{"n_layer": 8, "d_model": 640, "d_expert": 1088, "d_shared_expert": 0, "activation": "gelu", "lr_router": 0.000316, "norm_eps": 1e-06, "tie_embeddings": true, "beta1": 0.93}
Below are experts of layer 3 (counted from 0) of a mixture-of-experts language model. Rows are named router (the router's row for the expert), up (a neuron's input weights, with its number) and show model dimensions 240-319. Each number is 500 + 25 x the weight over its row's rms, rounded and kept within 0 to 999. Numbers have three digits each.
Before each expert's rows: "mostly gets" lists some tokens that are sent to it at least half of the time. This comes from a sample of Wikipedia text that the model never trained on.

# expert 1
mostly gets: "0", "2", "6", "|", "3", ")"
router:513517517517468516542531488537506546463517526508497511514519530496479522529495524453469522549534511534481491520498539435525485551523494531502532530509498497553503543473516475458500499514485535509529501492515510531478478483541479502480512483
up0:508484451514535507505484513471470532478466508504501499507486518493469469486516507506498441506495495520450503442489503465504479565453508552507504476494490521493512471491478525484485496521502517497505513521504493515507538477533516452490513507
up1:473524556487505535504481497501495500486524482546522487496469493515483489507507492537533502485493524527484463504474493501504470469463543526469509505516532471546543520484491512457471473482504529442515497493511468527497498505491487519485560474
up2:452513513487506513505495487479474484547508504489497536500521460481455480493535490512529449518451506490538523497517506504500478481454478466493520465518479472515511493499554469482489510522479516526485462441490483536483504471528482539483492498
up3:475508499491479452507466452503520499491505499527502506457522464479494542492491500483548518546510469513529455460546542527494504510506523515482481552500520518506525506488484502483476505455522529523541459524496482518503517539491491526493460495
up4:485536544492475497513533506509491476512507537524501514519528482500466496500521477498462474542509546505527470506525494477476518509503503536486493482444497506501512455466489474491523438465461462491513492502531526564549537507489512486485547457
up5:510483523467517545504482458491516511482425495500509528525518484508529485454564511450532441533517515461503538478517499492486516510544551493493505503503490530536471513496492502494522501506456477528495535479445505521507500503522474502501527520
up6:538487460464475542490511481506536539545548524481498471537543510499498498500514528533522460512515457513483485529486525487468514461522484516476496506459519526569515502528486535538502475485484541507456459517512511494501527480502500514497478526
up7:515434498461474456490503518467482512498486560468517507480476512496455562475451491496514508525562488491486535481454502476518507476490510505487523499505490545475495527474511490466534503518479555578523501488519499503460518498527478490494491512
up8:497475516477482492501495494502514492496454534531499468491492481496480450489524496504513511508491461501536513531465502512499490476507537546464505443532539477499474509480478514550475494462535476493506497512488453489504505532449413507550494481
up9:498473542487468516532505512520556514552498515505456511489489468520499494533512521511491516514478501487517501488498515507523546526553480575454484508494470535511537517525486502504541494509474505473509468510492467473540510505491469509492489513
up10:536474532502508500484472453499497522458498536530513487511475510497541510467526507491559501497498445499498515500507463426508515491468488509512457506510485475488551477483540519525452525507486486474544532508493428502483510505525491524517505520
up11:471454507551526474501479506542491521506473529497532516519470485517485530499461498512513512517494517493487525530460462506502497512495565508553465498522525488504528503486502486516529556457521475485458518554452483510474476454533524522541512515
up12:486521498477482486493484493475528492480488469534537552501511552515507520530492536491489522476553482469510519502548460500460488496475483508523482527522468487538485503479500492549553463504475500480564503520517470483493480488496514506509527519
up13:502450499467497579526534491536490480502481526444459540516501469528477491522507513536524505518520521499489479499491444480542497499512512532449509494481542514473540489478479499490496528465497493503511468476487503536474524498519474477517501469
up14:493520541473535465489503503504515528473513488499470512490515491495534489461510494511540515520458469503479485489518528493498532537508475485515549487473510469522518472513500552506483528506505501555497491485471484485505524490527529486489494497
up15:540487496485541497477515492544533507439474525508542493503470482464503497495537482488458500483463508467502489453538457477518445494511509541500480495471481532511482526520525442489498527493451538510519512485495520472487475521488509508570495507
up16:504467492535534514477505489498504483487474505513523484472531489482464558493526492501517486519491530535513521490452510493517502479493487510453492475501541520486488556490502493530503490479472512510510514467543488518513491532473495437508475500
up17:484476472513489521508468489489550532451450524502458472468479479500472525483562517530506512508494505502505503533504501485521458563488464515481506483546485477531481535511493507517490493519458495466489519556503493496500558542496496453481528519
up18:474537460506509527481441479536538530554481487502575505511529470511462508483531503495500526467530484506506525519525510524512493476494534538516444495487476495503483523462504501519493529491451484507528508521496495506510537484485444498533514523
up19:500481510491504472496491532477510518484476524513537519466525542487502510451520505479559554513522511475494492491493473446555521464531473517459518537484476485545495495511447461516527497491505473511492512498544511511509535487535517490498505496
up20:548463518442489497473494488463529540523518498499514507471552468488450518496542514469467513531535491506480508449449446511480532481507520537509497497507497516459506510505519551517505485462502509536485490489484523544505565509497528490497566481
up21:498509531534462462494485479512488453513493505495523501520511464508491500537523514448475512495471494504511486508529506479538484550522499498516473496471487456503505541464473481486523476528510480504515454518521512514544464514487557527475456495
up22:493532509497514449495482514545480476497495469464480497523520461511515500487481524438510455493543467537528481491503501495492513519483509519499542490492491498509499496475503507474470503490461513450484461497520535542498512492502499536511478509
up23:479547480492466535505468506491552503443460510505480481507500506562469518474519567489507494482488505513530535560482503514498499502455523532493485489518495535498495479508487488498495473542502516513508526562522548496511486494497506489497501515
up24:523535478477493494497511455518460451512518455468521543497489472507497473501526538537473514473494506499509536470464521534464528540500456506468495479504467476469472506517513526548531473501508498486470518549495479489506488479496477482521530522
up25:516493457517480477522479501533508512511466508535490512488485503486474514497524508506494453562511533503520526516530505486484519488496532516502529473524514534493491558540510491516503474539508483504470523558540461530449495512522535461513495483
up26:502490539515506494504514477469492493478519507489488473538539538497501516500456469512505489456525473517524525462504535493508492508500494521487507455530522442541482487506517492498521481514456479541521490539477483517474487565479511484496493505
up27:484488491503527520506533499495488529493480493517486529464488518484505505480488505507533518514500490523507477483505473500460545519503447527531490508470474503509505521499485532540541460506491501530508490504514472501500509506496485464497525515
up28:445506525492507508494532529532502496526496509504492484471549476471482510509476514536495510484514493485507477478457496487492515491476478494513509484497503450503457518539488494497528496490472484513532477503474471527500521509513483481517523484
up29:501504490513527483506501473496505492498529528503505510500512446505546445541467503524497467479489543486502482487485479495519480528509469494505529473465518525501524478471442503499514457482502558521450537496489495478518527515539523503485514466
up30:492526492531497496487511496497527525484479509516489468486515488511493516501551518477512501505496535532472484475491507475463504457526490514519468525468510513495530564503517538467482528485505455493495498517522487531481498496548469504528519464
up31:496449461517530529508521504488458510507481546463500521488516500447486485518492493519509511515500476507503537486485469446521508474530517503521476523518502511520482489556512521476474468480450543535512491502490514458515528525515520452500522457
up32:520493495486500554449494465481529510474500499497499517503486497492524472509491486480505516522495520456493518541508494456497475541487469500529526480489491505480527513492492515526541459495557502522511538496483464471458504513463498551530475503
up33:492485469494511526521495470510488496503534495510457501493450511488500550467501514514530553491509473527485479423482520525480515484517535527519510577499499479530515452501448509492443493511468490511509509500506547519470472497505510466482483532
up34:514498513502485541519479513504488511479466483495506482456525499555472494551462482430477490501534485511525529473490453521444513464493485496503468496484477456471497499514499508532480489496469536508524526537485527445512462522443496468503504471
up35:501491531547468493499518490509498515507461527505501452494491507535548507509516472463506510494542506532522479462496477480525519478502484496491463474512524532550478515465504528521492459478474468454553522511519490529502487507526483536480514464
up36:533486523541487511530450460498508499516465533532482526522512517545493467514473538496553477476499501475515494508537481508508556480521505495476518472509501495555528507527485518495483475481459530521527473499459504510524514528431528458467488534
up37:494495476480458515521501467481516544492477545489520511507475483479515518502526522505501535521492494499506479496524532448472500511463466559472492498478531512534475499498521489532520502459522467451493499512448506510495528460505502491477469495
up38:468463493471528478520488505526534500497506540518548454520511492510519490518482469503531505514520457511484503509527529485543469473495495494476501476478523521490530522505487510508456562460474513535509487467489524526467514488478501502527475520
up39:477493517473519545540496468505513509513532472517516499445487517498469528483514478496472495522518490523528477511479525487486486485477496502477503458545543490461496465443495527478517498503550466501535497536494479485517504475506497470516472495

# expert 2
mostly gets: "that ", "In ", "for ", "The ", "from ", "with "
router:488488557493513522449501480496489459496462508483470502455517494505495482483511480485499505482496522481516497486517462514492497465528472500476522506496512522465519491490468536522497503530486529498532502503493543496503484524503526492478498519
up0:507506495503517525535529472470490514470480556499522489517545541507492484504459483492524515529509556498507524444487503500511467553477484490495478477513528522517511508478525469494523488448488518486503496547519464525443487540530503490476481511
up1:540528502505493495501463497458524483485536516524474530514494474488491467536476527508517566498526515487544527481494438554495500506495506540506511509498545475509519511454529468510515514529491485491470506515484515469495503466515494529477472521
up2:470505531539508537460490500463505499500484481534506501500496490439491492516443527474488493491492517512471518529515501528493470517471536461501511494537530501512511509502546527552536451460500480496509499512545494491476473477514456528474496494
up3:485516496475497529457499450494532520515497545499500514507492504502484489497517530487470523523465474492552471541490522501496509518491514487506521478471470502493489509502466499506473542492465503492536496511452501448485504474481467515478453526
up4:481474520463492523516516490558501497526500529498489521504511511527444494496539532519533480498490478557496513493463510509537529528495517509512485509447523414481513538477469559527499499461527529459481519496488509509500489516497490481542517512
up5:548492515456481504485528487535505472582467543464538505488513506492470498487514513495524511491504484518485508467495542463505524482475526493511535530482511523516459496494508492474498484457482475525512482514507479521494526490518514486527499511
up6:533560490536515475523516469480485506532508517464504485488484505474515455544475502481509513480468476524469511510509491493537477513532434452519469501500519490459538574527496456490503502532502517480520557500495512522515482491488483521523546484
up7:484494491536501503496487498531494490511522500447483538487527536460497493461492505504513472501517520526532501477515528480480504545474522518458465464484485503489471489457488488532497498564499478477491489513479492542491454472504457479490463473
up8:458491493541487495485512514513505475497474431460520485462490431511494481496513484510504497468476504473481485505493466491490495548519476489523489496512487479464510523527550553511483502513489529465512496476500489469492494480464518454495495502
up9:467515487503520535529477487548520480471516510498466507521474429516486520486475528482498480516513508512506484462477488495502495540501489523535508497531516546493500524455479440524523523489489491464512490544512497521502552524484447498466514504
up10:517483486487453450536486499501486491497472469508529468512470476498505492483506467504558486497475465484473426502519491494494539510483515460511483516510495518509522504483492507512497486532561509521481494519504485549479534532483492507457469547
up11:537527522491510494477486490479488494488477491503548481466508497549495491505517527527496496450474505445498541491518503548511497492470512513468510509480518455571539538512432533536514516508554508463480509526511506519454529474533518497538491519
up12:487495466518454515494513519492510505497535466498510565527497540486500516535503487506490494477524508461498520533535499487508435489502495472533457506471467512493476504497501529521489526501491482506520471525472461519510489474522520503524506531
up13:509466483506488499498503503467503490487537486539477521513553537539494518455527525516515484485500478531513500511497489473487502497528508524430490483508481514491514531517521506509524472475489496465488486519520449526498512534464509524525488481
up14:503530510501518533492523540528499490477542503499478479504535509477455524537499449458522490482502478511519538497459459488523463523501522482476485503534504560516488519479514493520509512530517547473527463512528472559494450471482498479520472474
up15:498509508484486507499514510498527511503489517513554475505498506529482527518525503479502502481531503476527522516503532494481478439534527491441502492562542512504482486488500508479521508481461476477495544529518490497510515490466532540498510489
up16:523507511505536548463509526544493514474448488533490533489446467483455517496457486549475510498502509509491476550454490485485504489512520530495474466508458492484508566509526518511481498501484534510492532513489509492502508502514467490503521488
up17:438513492507513512500584513533504498471516510458511491501487517474500451512523505487497502512470495502486530513508498522469502506493487526479512524495454480526493517520516476519498510524457518461452502539507474513505519559548489508498446453
up18:472519496477494484484480476471498534500497539540509514494477524489494478484529492478481531483557508531515531521482499541501549463486507485515490510486510499510484554504506476487492477501503519511464533502484516522491560516512483510482526513
up19:493508549511487503489468480496495555459538497503530479466511489523473514529536485508504476501471508496496528508504514429527546532481523523490516500543514491489508533497469514533519503516471485463514523474491525526504468522529467503534521508
up20:546479477510471439443466465454473486515524474524503508515517489500464532472526518480502491476512490444494501496502489502456540536476500477529525478538493495497471525536481476479528528528442467459499475508486540491547520513495470508537542499
up21:466453520486494503510468459505479509512513455465501490476460475439539515517512521545488515507482473480525488515489487477519511541467499506533477523480534499517491499475501514477535495536451497499470517491494490514498476521514498554522487520
up22:529496477450463526493487488521461524528528464499519509508495485489499557487501552548554431475530482538483474537494507472477571494474515485507527490562542477494497471455499492510533509501502515483518436475488492492481479483469482451471531507
up23:485465490545502537502473492490513479501556502532455484501478453478477521529482542506475499512479489487515529524518556466486472495479505521494505474518502462481440539505494510558510495525504487529472542507507465482479504504476483482496518488
up24:474552474521501509483527498514468509500511507531509527528450482541509501504521518490501558507552522496525515515492511497476468522518517487518529481521519461492471539518449511515514537506529460500489489486496544492508537528467489523507481500
up25:501459486494516475488514481477545464520508503492494463513510485479516536451508477494447504524519484484465524479493541506503534475498521445526516494505539522521514509511455527519473484498481485459531490510486460508536483466457535580493546491
up26:507470513461469511473509501502527493471541475519501472505507515504492502460510513484474507524459498485514474517494498445540490503485518512511515501465503504541501509503489527489519521507511522518506510547512467467478480467498534462507483526
up27:487495477530467501515505463475463486473530496516467494502479538516514479512504508502504461529540512460490504528527469489509502477474502481508447470515499507492489447501486520515486463520500514524518525479517494484473499538520485480490489525
up28:529514450544551464484571492533508518529532520463508523482461521485496503494476482494510464492512462483452499500501521531508531468488496496469495505513521518517483522532515474503459493511475524501518537499508472549437475489496497473464534510
up29:480489524486516499517479447483530472525475527517479534504522525486485452472533490528519498549484460469454492493513512496486492465517527491493473486476519444506511492506512509480497495498502515478476501518509471498492508474488460503495526513
up30:485469479501449528496491517431496461541511508519505492500506497487492505480529483488470497533504502492489525532524500529509511503500523481462526507473495504497498492548494493509480503505508493498516441513459483452464465504524533519534508501
up31:512538545481472477523447534514450462509478509493492489488560522511518467481503548518475446473505482465520548515528452510478506501544485511507533497521480477517500522492480507495497471475525498506497509513516473502525488467471487462507547486
up32:481499520491519516511471499533515479520521498545521451516490513474491562489515514482545499503513490446487474489505466477527462532518507459507485533492475524545495478469552498510516481506501476510568508510484453464449536506504472462500529501
up33:523479479518472472472519503559560510469531511496513501510543489498475510530529498499475482507473522511489484527485467481502498512484481522494500460506483488462557488479484514512519458542484462495513528546491478485468475490501477521504492523
up34:514517484453483502495476511461467558504530463552531538525516527480436491512492506517491496545525517509510487477524463551471515499513502525549480471479471519468515496461518530523549501496519475520503487518503509505495499511498510476499498529
up35:489502506549481531516481483523481471487540494472519532485477499563446453521508491474497520497487456462453513530517502479531538494503527503489453516496503514490500479461484492507474511480501521455503532496502501476523494474495509518550496537
up36:535459507548484511537496467488504507483509490468527529492501493533509524536494527529493549526495506526472512480551500518505495463475505494499521481534503461472492516498483496540507509492512519521496461477539464544523488495520479534530576514
up37:515521515498486516455482493469470526517525508472544504508467532483468525525499496513497549549481527534457501541506511509518495489489499489482546499484501468518426444518501487486475545503512514499535536512494483531499480518512497480523539497
up38:485496486522477523490507482478512482541493500531515518480548513523498507521481540505503459466465509463519484508441513491516515538529536537526522513562487504527503498454496493540520520511507452474477535473544514471498485508496476512489494476
up39:503458506540533481513487456507495546512491504482523523498481520480483509503470487507509491510473481515482512504532480539499503474510527482534496503513489495498474511473507491481468450528512531553495495496442504513466532517485500485597513539

# expert 0
mostly gets: "also ", "He ", "New ", "has ", "they ", "United "
router:566541462491470493520468507509502481461495506507526524518524491512548479520521531518547504505529533532524528500504469552524518467470504462507472560538502502463523468510522502491524485477528511495533464506520492515471524509485489473452475519
up0:488489489517477506463518501448508496551521512458538516514530484481491494532494482521513503501526510501491501485548502492524500486515500519470491503500525537516492487506500523487510496541518462475498486494484543482504492536526524502478518506
up1:458467515491539481498553511481539495530531505504524535489508587510458472520509507483491459538445473468499486461473519500523534486508481517538497510539493538518536525548492501484518508480542537459483480479490472486502498498487518485485527494
up2:502515517465497484522514476469515489525482509508561522507469503475507556512491470471499505543526491534507490495503502512509520507505460499471536488517511486498478459502478497528531466501505500522472467527508531533460478511511508514512468514
up3:501492482476516543491477488484526489564504496506510513520514483477483495525535505522487512473497486534504482441522460504505516499473482479485472480502494476525494441520504477500485484518546515461495529515537491503461494536494501528534446442
up4:538513484515457511466545466511510469476493588495514445497500508535517487491451492497530457514489535564476513496511508488468515491500540489508542522513509454521499504453480515499492493492480536466482505544508513557488501486522503495536499497
up5:465519495487501513506531523491511489528504504515517503507504466497493468470512536525482475527508481482513486496482499463501517464465480495513488489499506483546516514539538503544514503514500493530523496509484491512520539516465523519457521496
up6:505494534481475477513503497490517481506463471524489472519472482520455488492430512511503480484493470522506477487454491518533484491531459544491479522524511482478492490499519483500496506510510444549494506510499466497453476492465515479523561514
up7:497520514476504516522485501475499500482452470492491507494495497494474496494525463488504486449516434470516481515499482456494502479480532470450569508540501475507474542515506495486519463477487483484512508496533505504538508495491472471524513505
up8:551497496527475502504467482516514546515497491545505539524494508494520520461483504484525456454506492476518511452507471494556479468532479479514529491467502463483527440449516486448474492474491458510543495545483523464513471490518543482559491488
up9:516538522496486479495507469512490490497489543517434517512496489516489506476519501548457539457511501509483509502540495488504471539509488442492514522504567524500454553510499487501441496482513499552508508509541465503489532508493514515509494513
up10:497580489502510458480488511508441508527482524456538493491563466500512495513433487506520482535493514486503507512523454513538479499519487501468481490514519492453513514535487540513491477479507490508492496510475497491492496496467494507458482512
up11:439462488516557548483524511528535460516496466494483457500552516489518447484498542486509496502506495516513512529508515580516488492498515563481521532502532502497534519506514484480490464485523471487518496530449508497543520479490486490522533486
up12:503527473490527494475467498505503522535515520474564541519492515510479525530495558503496482517486535541528498527505496510475521503538480510499538505501550521523528468507515532517498488523542430479472511475471459502470524509478460507518550487
up13:520485477513537520505502471509507513504527479554498512498496481503519477447513514500504462488483468505495515510482481507535542474496513500523508471496519479486555525493556481482475532513493532503510498490497518521458492484514499493476528538
up14:486505534522484537507548531507490553508559502507462549454514531497500511489504521484489538484520478490489466514550518454512534497507467531500504500509457480554525534498458517523514481507477509463497530509491478540478474508538468480509500500
up15:533522517497515442516453454507489489488484508525506489483484480504445552488475480510474505509497468498537489473496449493463479508460562478514486493484514464504516501488524505509512514513532485461510515501452463526507472466459464502509511484
up16:570534468493543502507512489524491480489483529510553578512517517477509565542495489541488455531481536517544520514490484491476463515478468419454469492512487513522500519484480543506472464503519477465532513489523488497542504558507483500508497525
up17:480487523465516488499525482516489537478505520470490535491524533491496489475510497537494445522447459487535478495514506540509464541499474476500540507491461488484515561446497509525486520483544537469531528499521475520488508501440519496530508460
up18:517485447475506489547487516494495505500535515484525510504530535534520508500513517504505531487549536490467501464506521440510479484493502506478522498494485480489499464469464480563513472477484485500495493514432527489497494494463494497472486496
up19:531507519546505508502551488501504482499507520507519479556465507484503510514512489510531520514469472492521480508521497489503449526491564499528524516504519491502498460504500526469544472478475484498529457552486509508461443459484483494459469524
up20:515446490473475519479513463528496487506500500481482535504545476469495478493488474489485508516509504523499501473494503503491467473476490530510527526494500483516461480510431548508493509513477470509486492507514485480518505501510490483527517508
up21:523506493519499473504494487506452525488505483503502487486525494458506489523502554466510480462522501546503511467489508461519519511495521500455461533510510474487504498496501456483522553462505502530471490512492500453503524528493524483515521524
up22:503507487526470478511520526500536534547539494440533526511477470525507541523488513480463488482501488538492469468491484499473528480504534474486483516515476547543484469537511535529502518485518515483496486517520490474463556543533470541520499515
up23:530471520506451514528498461484476478497565450504518494544490461498524489520463474523533504482513495522524477466503502491525525497478527478464495469483488533496518503554477496497546471472482501467504534509494505474487498506492470508487495511
up24:495489532514456524497526486522499508512466517505504513544544510491525456498526546512492545519479500524536565458513471507476515493465522468485469462525504496531473531501510485519526467515474505482501516526521469529513492514497492516447478474
up25:523498507471509461489487492515543478517493466490505501480500523493535485499568531501512481465522502489485531511551487446472507496550520517520514508506497540466514504500501517507500452533568499504500496494504548515512474491543472456489507519
up26:497523506515519529563501462515502514536493496503521461509492488474508503510544532488499529477497509462554501488494476456494497511468494497529477544496467519481457491505521516521555503481509555514512524470460522493505484477526535472527496504
up27:478523510505513474445473462477487507514500523518476485512482542522464474484496491537536465474532479538553494455496482478505484535491537544529519449482490536515490509482497519522525506516496479448503514464477515499511455489440487507489515489
up28:533554517490480497493510479501485507516526542502463501531442528479530544494503445520550519522548467450506532482497482533518491518529495492535482523503517481518504523498508528508461509492467525498492492481503485521489512510465462476512505531
up29:513491522465482540524528481512481500494465518514485450484460498522493457505538479553472482511506484521475511531518536482521510498518480511484544554472490477460492483541506504467466549484531526482511475572472526520499447495450501556476562497
up30:545473498534500497530476480508491471498524440501512485525486524527535502465542536552496466494485486498501498508468494480484452488519518491477558499462533503489467504496489509495497493482463481502512499505498509540511466440470499490476513478
up31:495517487516489516480512498473484538505492471490511498506446495534505524512489477473519471518490466455525499481474506471552456491519484564498487524534502494447494484517538482481513490445457497492452492511529486504461466479455499442495522502
up32:519517450455516490503498478514490542511501513465515561509477555502485513501484539489564527492474537509505508537482549511506510522501475518511511505474600487511495492509481526502474497470513454507483485488501462454477483480534442551473540497
up33:510488502535493527513468493509490499515452505455519495509472472494532479467463458520523505501497492472482491516449534491526481507477478541488518479533518528473470511492518477485494497480464485508532515505520487533476517504496524492514495512
up34:461482561454496479491551462524479504471478476505519492507503544489534443523530519495567504488484537514521471484539491493474518485490511482563471471518521514513529492517519516494474474539534497446470500444510467472489498554507488481433466503
up35:483517545494522511508490504534463516482480488497508503482505537461488464508458489538489535489521482498513516513518450486476495466474506505509548492502528502462534515512515494468468530495528463523524513533524472469496486486494508474457512526
up36:480512505521484529505478519471508497509460529530476537527518512472505557472517463528486479530526507490469507479530486508514526517524480492541474439439471496516491497484490521439477522463534552452542497554500496527479499468530488477514480490
up37:525466523499489501524533460470530458506526561495498503479482520532474503551441543520488487520456505472504515509527467499506561466476500498483532460506540493520458462507527510501451504483490478465487542477519491553487514518499479470518529509
up38:518499494504509498495509500475504465496529486489486507480460497484494525483492499469490503488502477543464511484501544495466491522492482491579428483482469531443485545484508446540471555509479485481448466515526501510484515503463489482527478483
up39:487530533477466522482511474543464458485508533507525523504450520515471497464519489476489509535501495513515512470496500527527490487500496492472434502490559549473449504521527489517484512510546495470493475504454519514480491514488466555494496494

# expert 3
mostly gets: "these ", "Bur", "many ", "ich", "David ", "several "
router:503453487493480470507521514504505500513514499481491519504454516441497526471517532495505520482449520467494485476522467547520489531490524504497450463518503588504479513515508471472496523493503491510473507451496498506512515488500482479512532538
up0:475484468475481513499467503504497481458491498495527459461519519474509530512487513486520490476500489478479485508475438516502469519537548509549471561506443486504482491488498504495468428494451519517511484492519517487431549495502506497474492496
up1:498546457539467535506487502483520510515481489482475510511489481497537463489512497500508465515509475476507495507495496491467491498484511522501488526499509516503510489547494446523490511467500535499529532529480508492476499496501511495561513459
up2:491492491497465548502516495437522518558500495485499518508482514518488480486491499511489497486503503474481465526516520505533503553479499519484506491491516500536490521468535512439537485505472520485502490517483503480490525537551482517499489524
up3:495531496464512479516494469449484460500473495502464533521512490545531555481547478487498497522451501497501495495535517512537490504423492529504508514487489495502545505491473498512523517549517507490533504529498509495453483495533497451512514513
up4:510554454520565484482481504518515461497511487516505524488511476469491527519528476491492508538501530478528474471498518476493491527507518491518511494488514500491504487496518512498553497546536482523508492530522496545510504512529520455450478518
up5:523484505496481480533510502521486499447529501518531508501506503490493466487503475542477470475540477490498504526523518493486511508499566492499490512481464463491487506499519515479518480495498508521494489535527488490514476512479478481487476490
up6:457504471539489516487508492512479532495480497496499527514496476515496503527484490531491467532519507489511499497544499476521464525477511530516528476524496512488487453481429541499471493460475534544446483481446482518532497520498555484503503454
up7:474516522519459527491492503507510523476529495492504493487499482481441538513522471483524460511512478509502468513538486485500437521491525499425487522488516531502505517501476504502467495468517491529508494526484511499486489497553505479498535501
up8:557497496493495508496493510483474455507516517509504509548513457505517529494542508494467495508503506478522494530452506507490523482481466489509478502555478498510483490480524473492500431525506480453446544490538489503509503538518498495501501513
up9:507475457510476488538479500503459478500539505488513538466522480483496478484483535476545487506503519521509491499523500495529534476511510515513487491538486502477457469509479501512497522485538483521503474537547496523523504502489519489483519500
up10:509474507482509507512486502475471505523489496485435476480491522532492515454559479544506478512517451509458482523491537498518522492512479512492515481501510555503456444535546534464438493508483471463473483500523465481496484489498536548506507514
up11:506489446449515519507482506496482519535497507508547475500528533468460509473530481509457491521513505541472505510476456512492474541516526497514525525513491490509524508492464486498486498497510471463516469529522462462531515538549489478511533509
up12:523542504510494517461486505512491508476500467495474516515466513461502538546474497501522528515483530503533451488498514523499494525489543499511530504497495505493501503485502472491486469502503478535497444510480521507495480434478488513482515513
up13:518477529530481512449454516483473494475520504474461525526487520504465458491509532528487488479535532536483474484517500518494519506503547523466517521479471516479508512508500521511534482520502483528545470478520561528520473512523514476466514522
up14:495484500528537493489480513506466501508459541470488487531494517502503425511506496527511504447505499498493544508528515528509529496498503493478488487494493504533488487549505519491470508479474464464462485480537531484518485515457492476475478480
up15:530475488482523470521521513486472530474462467518520533495466519501474482478512496498454498528462521519470518491503559519506482520472490489481487481540520504487504491453470517489501473577483535520540479528516468489523513505520530484515502486
up16:520496476457467539482486473533525496450475472491513522541520468508515519545482511494468490499512498504491495444510486483502525501492472521544454503483527501485486482525488511510511525501565495498499494454520548476563470491498538481489478506
up17:514496502515459491490525524540508504517492513485525507473482505500482510479455511538500481497513473515501435501513517540474475497523482491500554472465453523490520493521508499496453503545520503551523493564483530473520501522485518484476507486
up18:515501498486474529484532473480524509485480489515461517525485528506488505523506476530545475499538478504469446491495491479496482504515524482507473495555472498451512511478484517535502482541504486479500517492463477492482540520448518489481506441
up19:520505462472469473514527520472517547481523527468537446456498521482481535520481506506525490523510479478502496496509506527485537496504478492521505496502475543498513506492522482513508472494506531486465491476437506472493525532521491495516447445
up20:473504521482474486490467472511543534513471509477460502505485513492495482498502536492524505519494503505461492492515483485528518555540511487498499482468542522502505543454502506521503460457517496507543523515499505498512505473512455484507518512
up21:470527458492520507500481513540505507463482460501461529499467476494524502507507511525471426492499501548534481496485465493516508544472503489540485483463504505460517498477517526536542533504509486495468515530491494542516501532490487528466498462
up22:492474511495496543551492489456549526482519521511532495465531452490515526444509494513471472478507427527473467498486481516495473505477472500504505497481498495469500523481513478507494502543494534526517516469462519509515481524491484522499540460
up23:500536500512484502528484488500443509474551497474501511511495500491527527496503506520516524520527558494532486448492536475498487550457451485484458461466521478480466478471506508511499499484499481509493462480500457516504525522507525496500496536
up24:482490555503530501461463496535508514499485512494486573471485499484471541497487527523497492530482500517517493482490487485437542518387548448513496474512487496495511502520520511495482482508440492536522543502465499481518533451553506523443532528
up25:533510496544492495508472485522483549510462500493523504496495505509450514506493460523478487525487498497530510491537509531507503503474461500486425499514527535463498499521502513480571510506474493550503521463498526422493525492477501497482481507
up26:528458527467505470508512507511493483498536503464531513534499497521480510526547484491477512506471533495541468504515521505531517503542436499506480479474521494484467457496516484510525495491482515457521521539490520544517518514502437481470521493
up27:535522476491500535497469532545507508510477482483465469528489492510519474493522501517501508492457500518518464458467483517484469480521481505507480497522499463472503468503462521517483492509502448494526450511557475543489520565544473499455506492
up28:515452553473496471495473471443479522533477522485483522514531515476529527492511516474485497492492504505500505502501485492510519513504488488432518493499506482514468526451490530485517516546531496539515473520472507462505499515458520509490487467
up29:517464506499505503543509540527474491525504508459493494454496510496488504490506510513461436519513482519498522518492516507502518495502488476485519492554486501506517493476513542487506505522513470516498459523501487488474503531489509467514468492
up30:496576521503519483493529526533455448503490487489534536479473519489523551511462485502484503493559486472524456493529492490499538497515493459500467477508475528479464491471530516456539492491502508479498472447563512466526500465472521509443487474
up31:468513493512479574514467501531498491526516479504553492500462550508475508483529506481507526544474500489493501529510519497497503506477493506553478483467467502483511483451511515531500509489479432466508467518448486523511514511503529501465458502
up32:544504464518507507489462506500466510502482521496471500548452513490508543499505522530510481488484518509500512561521528534511489526517494538506451512543492489477526491539539494502497491466504491479489508538518485487493495556462497501523526477
up33:456512497477479557511516502526448487502490541512557492478537514472490485483538487498495443489518491504516500445481485459507501531462462549494461503509463473475506479483526464528565546486512513519477503472496506516504507509515480516500470467
up34:469545513465516500480496514486508485475482494486529512521440511472456444492481493503490524503512532514477534485466531519510481499496503466499538516470514495471556490500468549434486506503499469491510485488508485515504528488475443510488486450
up35:517528462505517531531550524550489508511469489486483498544526468518506519456523516513503497485508478499511502490505471497493489508500538494533508526515480534524520538510511503488488512536512473484469542485497485536504528471485470476503515503
up36:502486509488479494511515448517451518470522521503467535507517534470527487516496532537494471535517498447514475504506521530438531503498515543555524494533528502537471526530526519506503490505491496504486500519513487485494517485488521491522464506
up37:485527501460501515497497503515482456532459512488534525500490513544505501436565519487463495492483468488517491539446529503511449447490489544483459496533493533533498499489508525484496465453500530461501507558478480529501514511492552532466477498
up38:501492515461525473475508460463557526508485498480504505536491507499495488516500498509513514497463504499491558528435477482483520561534480440495512513485507479524492475494466531499522478515508494518558486493527432508459533557446509539512540495
up39:536542518474479513481492493519540539481501505494520506499529481518509507514465487512503429511449546471515482484499501509457507502524500516516484512469520468468495469497460546498522520462539491495508533509532439493489487508508496524517518474